{
  "n_experts": 64,
  "experts_per_token": 4,
  "router_score": "softmax",
  "normalize_top_k": false,
  "router_z_loss": 0.0001,
  "tie_word_embeddings": false,
  "optimizer": "adamw",
  "beta1": 0.95,
  "beta2": 0.99,
  "batch_tokens": [32768, 65536, 98304],
  "max_seq_len": 2048,
  "dataset": "wikipedia_en"
}
Below are experts of layer 4 (counted from 0) of a mixture-of-experts language model. Rows are named router (the router's row for the expert), up (a neuron's input weights, with its number), down (a neuron's output weights, with its number) and show model dimensions 192-287. Each number is 500 + 40 x the weight over its row's rms, rounded and kept within 0 to 999. Numbers have three digits each.
After each expert's rows: "comes before" lists some tokens at least twice as common just after its tokens as in all text; "comes after" lists some tokens at least twice as common just before its tokens as in all text. This comes from a sample of Wikipedia text that the model never trained on. Tokens count by the router's weight.

# expert 37
router:480484517489454516524474568462520566459531462453521558525521538531512542522522496459527522551429594494519527501514479471466519503460551403495548511540532473471502521500540526501507534503469515462489563428511466490536507552446549589502523529509459536555555524555564440446577489510565432469
up4:487482452490446495532529505499401522493463466508515561435491486452585421494513463526492534481457495514435492529487517447502417483481517518474517453469537477484430360404446536510534482472493427521491485519455503592542420505614486521511442507458458482511527482421449500522543592582518451490
down4:523430527523557416454535582558498538513520500517453513403610526563531498438472519450479534488494525422463528534485419562559476512548521437497477455452535411483471481503545528457534392507503556459438546527482558522434512456524467537441500557558510489545475510500491551498516433477512469509
up5:452513510543461501466445566528451487426518554482556517476467474432511459530533438521545473545502472513539534470526483443500491505510513503522535500467480496496462494427460470543537517487479446555523478502511473490493544490527376517505530511466508471470537527499423519435554470548484561511
down5:527493478517464484472511463528583507475505508536485452435510533538493514513494495496540519514477466482526501534497513501556491514478485535535433491495548555514537477455488489523535536463516511442162463534533479513537446446496551484464542439539493423472511489506480527506509551494515432527
up6:403505497510438544515397533508427491464511561510492521500498488550536590538492534506500496560522502572495498522541502531496501487496558474479580554479515529515485471428610501517516544517536460508495534530572512514542545462484481544547580584533496507507481486503480508491548431549437466535
down6:498482495515492519509473546465521497488510504479511507475489517491507491508520482489509506476479488495501495502503470508505510510512501512476496518490506492487510482498488520503527511508518506480082478494502490500492526496495503500500498491505512474514511508510520493472515492519505507495
up7:448519496497421458505482530454351508507524519460565519492507466505524595549475510489493489537484513579508473460460519557448509425476580443475527544481460470468445538454585504530570564529484476446507523549545518530510505463492481523469598594508481466496513471550503500502523458507519510490
down7:496490500502497513506482560488524497503514493504499506497494529489515502506511496490491510500488515492494507500500477517515505511510490493504492498505517491480475496496481515516515502520506505478081505505500495488496529493500512502495510503483486495512501501508508484487517495506497499493
comes before: "1", "000", "2", ", ", "010", "009"
comes after: ", ", " in ", " (", "–", "| ", " In "

# expert 20
router:510454439466511487595425514505513519507554504451475520494463495476492550521632480474486468567495553473504531494542565470491505478470543503468568480507487505478491488528568547547556587491480494518529548488529530529563544521511515536542555494476470520457484502521488462404547508460516488497
up4:541472577503453445548539497472460510454505567510517453451522519483530529485496557522551503400499515525512534522479434517480459539406552546561486486501618485494569470456528540510469436517544540512507504465551438506542489519509513534492451518482490512526562489476499536550478479577566577608
down4:483466488519570527463549514461472457465472561485486497549481493441523535574565515429425480508514502540557520561459435497536445544571483515482485467488499460527505562574457518500528534522463603556486461494461461490556503528528511525494476542529480523484527488491482516531489487550478493493
up5:480523551519549568507482444528507478526472472505450485440502478609519460537507496512525474529475515580497465505470487519470503535531496449480494509591486474497502483536507486504511485485520483520532533455437533475513486464496551436439499497494470502502441492490553529538461610602489489465
down5:469500503560467506481507492511465477427469441423465510466475438460451465438440517453489467499457418469558506512507555463469526479462493517487461513471515533518494512552562503484551445590527562488480512476432561453483510443496513596535536530546474455540484544484519481516460494504434518475
up6:475489464544440477504485472442552551519581441517507503536498467556520464532546545479532503549547547568475463494465455517449566490462499477523529489467486562457559478482511448510466512412518497468525550492486533509514526517489462411518553532491545469475542495430498496473462440457460541516
down6:464524568444469467477447589499545437501560473494460471466446504550509543501481541442533529532494497493489523485495550568537490448584485469481445536435516455529507539502533515567519515506468506503459459531504462488534483545521490481433581506466526485467545609571496445487510559550504526539
up7:564521465499506436525468489584490516480501437473510480522561527491560514517516574539461466531476482507469566460452473469454511554521489444510545417551532516483483507375537523487449475512489468565489491549472481560468455505482552534505471463604549505521501459494511456473510525504495529514
down7:484547491453542465468448476503459500424558527504449465452506456493482573550476491514494485523506519483465523536500513549624491450488532483465475494537559542527534518504547512497530496562428499591569508542516531552480436460471473506572542473566521550525544523505530488464559463521475522478
comes before: "\n", ": ", ":", "\n\n", ": S", ": B"
comes after: "\n", "-", "2", " ", "1", "- C"

# expert 27
router:494484499426440522490480552448523584419543460424542525529604537467491489481501499437529534546487524507498497468463537516471561498492541439518576518493519473407500489515546519585508502461509490475506547463531476532519454514508512529565579475518443479562507480499547474470522539451491500517
up8:407464421542508503487481479440466580496479664497455478444481496467477558447441506465505502483553571599552582507536511480513518524516491501515487553477593486477510506587509467518551581507448535469430549574449523560509459535513492548462550510486467467546491506505483440511515524483498449473
down8:485490496558518502533444485477437498446438484522480476413540488471461442568461451475485491428508451562487493427449523492498467438544507482512476499485476535492580554524473468502534556522471473516516563583498492463441442495508484529520413563525487504513541504457591525584451493458490516512
up9:425495492525527491531520559537505464475489552514536471544494459482543532489495459476489424499458484517533482500557600454494514433500445536513487576558535477457511593521483568471543532545540483522538502471570565481524471474440523476486456520525522552399499511459483426525515440463513564472
down9:579462595499462460550552536594531454505521457451507471524488507568531562527476543437510516481491534447477520515456518480481492482493509527529458467454460477480461560505472519514493508515423417522534605531531479544532550481496483540446534485530455573511517505514497465455538515462470552497
up10:523508464502510534500529501502470483485530504479564490493416457538504511496492583472574501469501576490528568491527559470497435441467494525409458440525579538454539517567513494509469495466471450434514534478475467507489501487532513519503524482480573557472454499532444473463477581520542518574
down10:468582531473582494539460516449462429562507477511488528502445494540449521521496502496454421495504528505513543493492438442493520511492513510514528543545514525516546491540522546506425535546519476479422447542511527458472496475507489577493389526487473439578543522488498545566498511482482520529
up11:418497448469447439541507504526472580501523495510608477510586545496533472540452467511475465474570473490515472482515515531479512505503470527478449462528506490414483542564542432581564506541441470524496514520588474514509529480479531502501430539508456585471523507507506472519449503564492436506
down11:514500438479452447507554562449578484504463482532468528523515468508576451552507463442491514550436520445496454511507539489568496424489499503508575538490492552451505481505545535541453568520593421484508523496507500493569472529481440508574495545510506457518477562441522492559491503514533514569
comes before: "| ", "4", "5", "3", "7", "6"
comes after: "\n", " |", "6", "3", " |  |", "4"

# expert 42
router:540461513472552503550396518466520510487555536518542476546521531508501527498501476507566489504521525484511492518492494478477517527473545473489484516564531500458567566529532519487530520507463439481486558442605514483534492534494444452492505572471471495522473606507441545493499491525541503501
up0:561498451476525544569473502532509504479547465454476497503544494443485453491506555556491454519488510457508466506378491492515593557538499503466562538419453570493480450568560490505490509499503503485555500423545511420551469516474620527547516408488459457490546487526447476490484457583452530496
down0:651463470546520539519562490467522425489479414564463552487488500462494473449360484546470515493483452492508488562535527515451496466466485467457476507542491498498556491506413500465453428428506512512394497464527478430470522523489455482495494487474542469489556475517460490443472534506447528473
up1:449479552498509451541479477515526527437514531497435471465454473496534494481508482467560489456495453466515510535512523509466456524511506544485504496511496522512480473532475548552528522546498502571441520434443470470432487517523461524472507506536515571535520509464529487504515527462485554554
down1:451486520527555512479535490476465488440475437484508483495530407558442483480557458529440525495498533505471536414498582535386458476507509438561533413526547500553526466465512497533503497457520597541526442462497495476586516491514512570535494513485445533492584542571487449494481494511472529478
up2:411463421469467496498522499529433506453543505568501554484508464608405495499558441416507558624513454489592513514489479550489545457515469422507504553472454449527557521460475486516468485500469471464430475506548569563476500510539480531474471539510497471501550493519440473535512546518483527505
down2:458464540516518508528475487554507487511465527455501525514549493561600538556468533508447487454538399562604453488481486540489500556469431494488473469515435441458490486495475497570461458538429556507462514483488600570435425475504483472501464539478502436519472499557486479450506508493487482532
up3:537482495499464479573439485544445519449502509422525601478472528499509560425484561495511487487492473543484527515462509470470486491518518484493542580411494502433511443523490504508532509473520533529500493470462431526590472499480472487522457467476487506528511472440471493471556534519441506494
down3:462472523510519488458459453487484539533528493523485485507466456517551500461501435511515500524470559450499475435474482507445469488499485514459459425490516469522474461518456491419553547507534472491466497513458484523471512486520474509474505476513506505487529501516490455510493509549495559448
comes before: ".", "°", ",", " | ", "andidate | Votes |", " |  | "
comes after: " | ", " (", "″N ", "| Party", "| ", "; "

# expert 7
router:513479463473484474504435527505506579435533514467468495529521478544511583469578502483473431526523582495557536492499503486483478488463547537532540529548513520504497488570524565528529507459453485514522538471502498499522485526489465527556561545489439572496468494499462492466511531510523469500
up8:450489568439509522526487523527461487543596506600503480485546560497505531542547506503501478481430502488411450510456502459478518559510437527563482545516485479435448560518531541456493525512503428504466561491535438487537512569459539518463456527527535494480455495531478482503524428450487507442
down8:453555471513480550465540485510430460504458567537524432531515447482527466444391486468508509502452502471464523469473481495479504512517451553510570558464494555547557499485536535541457444515502503416499496434519513463465452403499476522500444455475422459539526450524474437506440525447489497520
up9:463521451545540453535467505493508498551456455543497496453590514479503488473493504472483512481535554506566481545528550491484507569524508526452418455507501587474462501527508438558524574504480543527485499486464507484523518434444482496538524521519458455468458562552507456409553459503499528559
down9:458526509542505478533416498521547487504479489597502486552494447423521505474484506520551529503561546498466530459521557523489520539567495504510545461489562564503461542443471489489542525500506504463397487500592487460426559562490493408550460508557497424455560454505535502450515488496509502488
up10:572546460518493504530485479524460501456483496481510565496522577514456547569490458419581477476518539500516480510457505464480459527524514436504555436494528541479469517441511522487503520490566526509472438485456564457531515459521463457477493520472472448495484586559487462521518425555503586488
down10:452495481547472563601516503483546493540489478521488509536586515486531481493479598470474494456485425516441475429479485469460466474461473508412518528474449563452490478412534515484449429503578509520527491491503517471473434545492491510581473460530541484487472522511473461467485517493501521443
up11:434469517506454561529532502461487527447479451482552490565480486450479572496584461428513527502534592513457501511422425517537469537526506466442497437545417551480473530489447481504524496511535515482497521530472481492421416496486478468600493484443416496505509530491506466479483556538532523533
down11:492447598458538481477464538490553522513503517524530516556476433555518527466396535529471564461488531510431550473548512546586496516498491456510468452514461431481488528462536516551522597505509531512478505490512546570521504473490498449506484507483457447516547487493526504427550464575538466444
comes before: " |", ":", " | ", ".", " (", " |  |"
comes after: " | ", "–", ".", ":", ") | ", "| "

# expert 60
router:513458524491480494579485501420495546441518489446532488539534499539563512529560475505481535535460527533453516450493499514423446514475534489512597489544541507464531456507496590608531480471514495521480546489527502510581474450509557517575567536522459519487521581440464541451527450490509462471
up42:449507498454484506525458469479475525482473566477465505550531486423564547399509472537539466538530513504540510400503560546472514511414484523438489480473510549474519530532474440429522505523523506486490552467467501543490507515475500535505503542486544473451579486492549523487431530519451513521
down42:594550525509405547519525484458502479475495500512494516450514459485432455464452482459526556535494495459501479497437493540462509504480478561495550488566552547535553439503438473446505474540512475465470487462515502480505484653527516464505499567489570512481529482529452509452514486495466514569
up43:552576438504507551489572449517556557457513487569567525560485535535601490457585548562547512533465538463504456472586474504480549525491545540516464443453474499468493471520550478468522541518562530574502528485513478453495495508518549537497543586492489470492450454512527450523527402520537558512
down43:603438471538573543435473472440562441490444488542500483551574443481471474489470580547463545537495507468472525497595517448522481528572567551539426517482534495514512545519500510520446568465482458532467503517445534492508497522541472557457526461494460537490486461510564499468557485482454587498
up44:494471466532476465455515496477445536495481514526469581467509546462523567460486486484491482511490504488501487545493525483435471549454514453493518486530517411503472494446471529460495515531541525448565500501539555521539483495405530480475518502502526518495503572526507434447507460487520559544
down44:437535516462473477465524447475569520452511530498547560481550573523569524419521539450513597464459474539399502507534462505512507489540560459444565525494539463558545497427474465460584523495474526515428488561486487515546460487514581547501539514537481482556529495452570529542560467514545486447
up45:530524512463454444527526494504516509456469526471468477494573473595520525473522494516460522425489507501486533584462602481475541484592487463468521480460557419472513456429585537510483492544528507516511566447540475481522502479446516510414547435506414477465483524487581451519512421373514541476
down45:504472488512531480505468542505462540500519499424437499490492534504456440470480514541481518500414472499451486451471496518506394428457457526567519500495466429502493513510454482466450490466551495492494533518558525537465499491499512510514507433542501556514501435380506532516547481480498538574
comes before: "| ", "-", "|", "- ", "  -", "The"
comes after: " |", ")", " |  |", ".", ").", " |  |  |"

# expert 29
router:450484498443472472537481480433541545431543458448542515533530586481482529520548445468561497531500495491478475497534498511465548575438518474518563457505590493424481556447562480520517538527489477533521509459536498475604545453453528528507532458456470527504505512521508493519512513462522512522
up4:503408479502532510544480559524483520456516510461519494508511447501469577411520471483528518531482462481461521459454545515471517472550568506518490496560468522497591494472474478496467539396506556502529530524482590518453493508466481553501483459526410456483466517531516450445495469453507502449
down4:522468530499523554458502464514470494462501542533499489525493546569544451484461559542571544476509490427491473481514473546501528531554548502503501647564564443526541455519573591439517545509487432492488516489556523468499519518496506460585530493512486508528506468535492458501468474482471547603
up5:438517586490513504498453575553435461462475459441373456504548424478486467485560522571491487499531556469509510531513522506505451506447514497500443429572493416439451479486531518483454549436431478476483526466519527573550485498573460466504540471483482482481451481531551520486558462506467540573
down5:536452508480525497511544541524522521535541439551579547460488443536557498500496542477524480459579508520540545481484529513481497443518515500495462471441523552505526464508545557470425495473441501558507473535479481506465542455452581528457482498581509457481435518517551464459545423523523431474
up6:524444477567480533473451527566493572435530523488435525565484425520472544501526551525451504503505441482564445530535514437440488459516480501509562490532491548461501571445508543540516470479474494503515563468515514526545443496569451447533490497574448542540523420476483453490448472539492506434
down6:498522478537526452489528532468406481493490499449478525500494496527499523461465494491600507506526503497410499557450478484460528466512586538470524500548532471522518501442581567562453558514521452451453486440535530468556559525537522516449515478506449520531525439482569457472541535511593525487
up7:449519460464533483522491536504487511475452495519508567492476535499497518539458519489564578489577517459507550530509492434489495545550510545501485517490477555430504434515515536521453541500476508447507504408444526506523523486481524511466441549523580537504438524512451473491475513479489556541
down7:558548523526616525455487527462552492517435498520434444483456507489476521498494480450512504575549506430492485545480510458427534451492452523552492515529518491484558547515458456485428587488517422524493503501480515476513440518579396440474479504459461491475526514424496520456424529459465497521
comes before: "2", "1", "22", "21", "20", "19"
comes after: "\n", " •", "25", "21", "23", " |"

# expert 14
router:517468464530510513506476519458499556436498517468544544528520467475543576510529512481508520481464536493510519490465563492436513472477549539502542540547530547431533491443571510611484550513488533452550541471549511509518394519452455556517507480499449546466542499524462480396513530505449483493
up4:456519481492489468495529540538451509521483468420533518445460524483497463528498456501544513521523503490506518499504465552446480527460471443499501461458539539492524512470560517533531495494526557447456501503501479502538545535479458490449546505484488482515457559451417469432462462561497558483
down4:487446562461493500590501510489440510533477547499539483487457528450514416507454478464495526488472516475501501499477536499495453513576540528420475545558475482559469514589541490519487561426547432474502504496461474499504443455570580489551513486450512469485508511482470469527541533480519457497
up5:494490601504503592566521532521546459483576466412433502499533559542518424505477520523525525615483481464541448472549459459509555518452481521528476499493479495489511538479522471469509475491541524543528565463475515443485494460436587547498468474483567519509442539456458515525507547422504494511
down5:554485490482519453470536477510538519472485472548518488457496502538478467450569545495476501456470564545493502524453420502545495555506501448509486497513482483542489435509480506528540566554532470455528476501538492498513564477587484478591574505509467472507535463547479505517509463555575494457
up6:476496541486479464537591469487564500453437481500454450529467498508498481452659468485482556517543498511483515539530529530500558491527521435543464488523543462468525503499525488510474527456548458513514515455513457521559461453552451513574520509439519486492527498504553499495496495509533504463
down6:495498460468602516458504512510545413476546526514503488457518558488567488499491438502564499506520481510508514507469483478486502457482610491568469462396524545584526515479545587502475519504464542486534467524486441548522608404505541492461497484574518553482462484484598491503450515514504507481
up7:497426482521469507525563475386493534475544510521512552507517527507474531533506509503561460505536527497495466458454454496465447512513509550585531453534499473467505519455503492480552572513533450585450519499492522532587478487492528474570553558477493539508534462470531546554453533509473553456
down7:529514469544489551407464481543538463546526431460503589505473513546446519561478514408520479509504539433491500571474516575478447552479489537498522442547505527527447470463561449532514407483544476464558506506518504540499507508494480584513520536469504508578536437540492537523513561529451588521
comes before: "–", " |", ", ", " | ", ")", ":"
comes after: "2", "1", "| ", " | ", "–", ", "

# expert 17
router:506447515455470533564474536417531547460571479486465523501480531519563510503541464498518501578496548478504506497504554484451502473468536518559586498563519537458518494451512574557517514469491547514473550491537466522582414530490491495555503512492482527502529551505453538479576441441487452451
up8:522526564436440473565476551470421552527421443541513526480506531462480574466463502479441468515535506459504536532541478454456482585553496390469496490442522524530524477497470551544575524549569513509509447468486458490499418495547550486519475459519512516457545491506466499485489458463492497606
down8:429504521441481560451486560457483498521500555517515523464509446533552514500497548448551477471496458484515474525472430500458446447559502529563589548458499539488495516492469498517540410516424484473418465459516418497510462506575536495448475410452473528507482530401525572517482475523480510437
up9:463547463451581541517494543483480521425517512457498520610507454497427520513488559600518522436484463468530499466545410530417508498586507459496518498452513535517542540549536565518515491534489434480499480462489446435472528471488569532572512539518459504500499521477610510459522591527630444546
down9:501477536535484469482502528536500564515501509510502440496545474481564460436526459535477492448511526507478464447494458445468403460448417484526455494498553583530530568474536499517441524516451426450523492508551452493529470452478482456548481446497557546483507522460544489526514570479541559577
up10:549458421517431527435544518491531529504495477541519500488499508602479472480510521454473485527549549448561496545507419485481540532492442509474490484522517545458367571443559574503492486545408487516495511454484459414472534608470473504529480536535505501498479543483503523440496427457486513478
down10:448490478518511472533415491469506500536501514532531514523481506449530518548503486502551447516440461462441466516507557527528491546497494493540530544494505495527444483483462489391503491533484454487393566512538552551499526482468539495441560508548514508486493483472534520468544500465527535515
up11:555500523485494523547485501532434484459488473511505495486522465529531475493504566527500542412515514533488525540532558598512494505479485418528486464476433407472527473500523495551452517445545489496539478518492526531522547342544547502451546545511522464514501485512548500479510529543579501530
down11:469488502519442448545504474444520554501519502486461527542528495428456580458517423524449582539508455542510442498508497496461448574546514445494529536502477492523503412482491461493597474474508496521424559497465504516519509482466470523542454475524469504472512488462467437555539460475485487539
comes before: "The", "===", "==", "In ", "| ", "="
comes after: ".", "\n\n", "==", " |", "===", " =="

# expert 12
router:516465504490503512511480548432510529446561517477510515518494544493450531522549498427501502503508547442470527478538493445455543469492521448504528546542562490453519482471546508544470582503523453530557572466500445480537473489490503492525552509487435557497500566479483468504569520456554500438
up4:438509558505490509498518534535457525529498534486516468524565444503496507593517421447524516550587565503470509490439512471499461479404472414471541550478475441516458527546583501526526484467478510464470505496507537469536517495552553553529598514500494544445566480479517443478487489493518412542
down4:519497506489518468533484505485510455518483552492467514500490478494549403467465463513485482470492456438471487566453535506541526518514474517496491447556483448489498523508521512524493447468475532460507468508529463463478519530589503484442540529572556510453493556527530493500539510554545459489
up5:435525531549499463577554489464488482526473445495446512503548510525507530445499552491434557517470511600543499474478532483499429542454473469511454464505531465495455431563518511435435494538542544419556501470420549550546469523456454507452477583437529462434426476509466460449498526514485488571
down5:553499526529437527461498488452550536464415487536461481552458554471465494436484455586520428447476436478526513523486530518508515513487559425549533517546483513523468527506529513520496466515556498530515513531459498515517522570444431422481496536500454541575501553516445511561525500560454477496
up6:506515492462471463493474527443417519419491493495493458498576473518568499539481460556475495493425517475485516379523525580495476546523506573504529530443524559473505551492575474520519481495491473540514499504491482510487531548497480512548437422571532535429496572474468565411438474487552499435
down6:505546464492471490568493541409494510469447470411494490455482565508555438526504556502454526444495454519488482503484506420443489436551477576510429524534494433512516553473407564492471495462493530561429509589458487482530527526541476541459474464461525471450500503451524514518551504526534450512
up7:572496480484466457486456486479490502399570530516554511509573530480504525462455518513477588562429470556506536535487500575498529481481578445525480527538489486470546487523540520494493501463474527545567538562489436483485491508542492595490539470542476541546478512483578503477408504522532485473
down7:471517461564522473457472543492398430491474513551547460502480506502542530524492472448571471522545554533462508521501486490509491527544493527471487528476494476478437451468446487550457509463490486560546509551498521493496484525497548464483488479567469505468488484443506575578474488587435508487
comes before: "2", "1", "0", "\n\n", "3", "|"
comes after: "\n", " |", "3", "\n\n", "0", "4"

# expert 26
router:466443471432488534571426542485564504465554441519453545522497536484567576500584487443502469529509547474484503525493564472442485483437539494464583542478522482467493488492516543545494615481465511553518558502530492534548491543496481526499532565480432480533542500536500493490550501469504465484
up4:538549529452475515485444497499516511457511571461514558463513387492507440515493524479501486512479449521534457522525473568454503530462454481449497505573502470528459539502567563475494556455488451482477528455457446460506547542551521563491600460439498505557521558469520521473434582493541507508
down4:490488539515525516522492517559534528463463471497576489481551473483434499428426507518477504476540511502497534437454586504464468535532415436512505431515503448478544497460515585484520562476523373529539537512537492527515476501485530486501562538520466458479562529451457486532587478446476484535
up5:529422447558496475541506494510431499448465499432462533581594481533515556497470562518502477467524504530540563451482508530436516482455478531483494479516436411492500528502505517445569521443500473454452572446410488542473466500483579535497561464506446514492557513468513461527510528524493531485
down5:492508523490493569494553504517482557511528455528522462459509478577471511520448499552506435493560575513537569510480502481493443551500565491536523470553522575492522475499498498505605590482501557544472486483472566546492519549464503460507345535456521464520477507535554483486552427479482544483
up6:506449543482466569521597491522446565484541497516429554428555530527486569497520526501424468463500502530485538425414519452469494500397524586489484506520521478501516477544487514535534546460458604509520527513543472459501592554458591502490553492524516587515496575457485514517490522522517455582
down6:541484504499537463494505486486552454449509505432491510483448419461521455488440476437455487509502447530435463497510518522497465512492483509406510512510545529457555511508481492472496524588450469549443460443511445461456555549480532471515501500525513551548523516481524534461556529452458425452
up7:504540489507466553502414574519517493522430499481392425459502473461454529554531524494472443458504533547553515560583511472457493536553456515552521569436522436475487555528517560469474527542474514529496481522505495491474504477421488435454530525477417477523576599539525429437458491494470466572
down7:580467566486540548463492537624526418500512499527517498574441488507503410485463509412482442501481519558470456473484494449483542469460477514449444487480523506507567495500563483463462545475484531484495506489583500455485559511506501497474526484494467477471505488467389422505486455518445538535
comes before: "\n", "\n\n", " |", " |  |  | ", " |  |  |", " |  |"
comes after: "\n\n", "\n", "0", " JP", " |  | ", "andidate | Votes |"

# expert 61
router:511456464492517516511492553492522561431593535462507544532510532506576555499547499526509500562499586494493514527478481491448512514500530505558577499465521474489482503456504513524531484535519530515484530434532500525550477522494496551560519517546473570488542542545485511466538467496506516462
up8:482503549532458481581515542557465518465484459523522472609461476585474523582578486584510445436484510472498464527487481491536486478488547476472439479531516501477560508496513507587480481486451512503524512541500497524453488492487487526495492527480545489455493484575517448506515505449526460487
down8:499508466503505516534493478569429555485446442521497511547436497436556507510489536512460521517549538473514537523526499477539475538430526466522561521464490525521463496548553533474476537549533521528543506503485502497528507578526502520532456551488522460465519470522516515526432504500512457481
up9:573469516506445486518503466461426488454494561437509406481508516415510458552454586481552588559577507403484528432527494492545501518466502506475465518486458488497497481477522523449390499508520451433533512520502566495503506452500509486613482519500496469460519558495495515481491489530552530429
down9:498487481482494514485488515455523492520506398462493579518428572511468425485516483505518508531478564503458503583519393518506520540537527529470586466456445504587569518550475463513521381503488481511470503512475474425464527547498524474521466590506478514505521539512444520569469476501492487499
up10:537533492474389501479524565499521612482534523435486415451523518501524541525564531528523445497446521443483488508457540431526535574525472459490503466526484476478483540522570549552554513525545481524441550458548563415537549493420484534489476437528504529532463495492518497521419471470487472474
down10:462473442506531538568489581483505534527486447563492539486466499561562450484494513495447436507491439548512565469562456448441478474472501527450553489512441544598503478476491519495510494528507483479477507523552564534442503519568507449472417472524558516539475463486502511530482477476477494483
up11:496493518519456557491474510498421482481478493584462465505444477592524482563520540527519553443464472524483491497452508465444515478486404494464509487471568534505480464547526519495602508523564480488496518446535557468483558472428542469494528518428525419469462489455514508524570489471517487513
down11:455558486486515557498493577509627471522479466524506499448466449508491474556476460498570439547521520432479504487567427540468495466521519498548440534462556509470465461498505515436505486453525506470378526441534421542512440459456490499486487480475479490442535462526465478473551516527517547533
comes before: ".", ",", " | ", " |", "%", "–"
comes after: ".", " ", ",", " | ", ": ", ":"

# expert 28
router:454460498500487550553487564455504507526488512519466516518486510496556510478562505485480430566437551458467487510532529430467488474444533521452524561520497495502501503528534573488474573488458511543588562483537477504506472505508475513531546574513481575445476517550469508533495509503543514563
up4:497485483510520504567508565496491555444497473540594584491563642529482443446461459495447498525556541560482486536496404444449536557517450430536529507420436483488535515493545476498460489447524538501435484402444585495512527503555504447444519508494484440532544497502492429499507513426511529475
down4:545511515529489484453449551497515517461562516468464464450477500504496552573493522496402508506547450508472550506548502471428449509533518502455497462452465478521494521461453441471498582565536522543442463509545548475485490500494517489483473530547530491499456557420506528490501494501479489471
up5:543489405483515466500490559487464498511471455442451515545511515507530532513482499465525550534500519483457521477399501506476458440484485466485524526468515526492519560456520537497484477441528655525499497517475487497506499500486521498500515506524438427519536591444525614495477492542522472481
down5:520476388484530511523440449484465540509506509495454480521523458497487535479436419518514503553529459530564561445492522454490534504525627554498513518549537431470521435457491527520438503516530518455524480478483571473404475557517607555492471433466449613492503521474464491474463473432453517512
up6:477494450510524486520513524539505517422498516501432505413486516466502483499576433484487477433619589485478488482520555513456524516516482513488446560463529438491534496442460533459474494508494477516452535552543407472514503536518533499466511429387517437529500486480436453482637498530519492521
down6:447547513572481515526546573473511532533506418540488459531436501541508554524497569481453503511545539629536480601529434565527502444485491534487507472496490438526452527555502554517575559483478506488535471534470485483451492532568486514563526480509482486430474502465562509516443463505476448460
up7:506496436500500533512487506493485514529506519485565512544475483495511473514577594529470459444421494476536489496526493433487501454479569578604616453479519575442506487557537450515509521482476557537489556438494459555498515548533585438503588525467497583498561459499510483487530482522503537567
down7:458534452454492508528524497488504465494518467511466526436508509553527413455476515542509515480549440446482521515472491470501478484474426420509535425463556535503543468470554493531489457502489522512461496510557459530566449501518498465513492478496476513461521519461451527535474497505509484453
comes before: "\n", ")", "°N ", " |", ".", " | "
comes after: ",", ".", "1", " (age ", "2", " (aged "

# expert 48
router:484398471486517562549443536438519514486475480444474520541504500477495465510556513470527506489452530432540493492550476496469505507467506457560526483580553510469544472454560587515466531485481507494547530445477485529503453485529469545523495449476445534509528531531475524452628487496480500496
up4:453500469455477526492520508488439567475548497560553550507600521511563488483504498475587505534535498466482521502506512518414530468485532464526487499466570504506432512529507459490490512459469499503493524497555454540522543532439495510574502476446563496520501526459557508530372460432605526459
down4:461534540511557474573483411585546502545558545512539505549491477521557550528499529554523473518489515479486541494494514559510560490424484559427485526476465519503487532527474447513503537442539470492578471519546457534446531523535465513462540499470569494537465599512535519517470431512517508509
up5:450571477485503468483477495562498490549480527474556481518456503459497516588530461455483533528526584498437506511467476507497547475494561523490513526466525529488459480486476508534489561568569515545514536472542421511505484481507488493493447541440435508567462407543533496480481477506499496518
down5:530475503517496484509506508433519487505531529467538511468518505472478518481527520473508493497533529562518558515581577491565463538486436517522482460581553486511493452561534519474512515477561521563493472563425556521597537548544477446548491491529533489482545506459451471520512508468496416437
up6:493473557513492454489509510476503539492480450564409485500477551472497544533490506459498509523560461549517516438437470510487408547461427473532411454518396561471458515468489524511515529481596477508425538525424561493462502558406517473457521538493461470475489571564525496513545487510454546528
down6:481444541486473507461500546458540476524494456451516493539509537563496437582477513451485468458508537501482463520530450478526492471474450479465461461470549545484475500477566485493445475504476504468485464491465530584434540526482466534519500467521501515438441532546444551474496502456515531473
up7:520516455456478460538456512529437460472580571458542520516509512449501550505501572467458492461467473555518459455453477507440477438516482478477498485465441465482544534508489530494545505580476526502435506504540503498459459463544503473554562554528526465527431527557481459549512464515466488541
down7:414534482554498500536519567490507516564441522503480492532472535441490456512488454583416527585488435519529414478491587565420542455498470480399469477500523445522534539570432418563490441564529511459510498464542523496541523468475511508494485525466489514449431466493549507490546504528510497569
comes before: " | ", "; ", " | MF", " | FW", " | DF", " | — | "
comes after: " | ", "| ", "–", "; ", "261", ","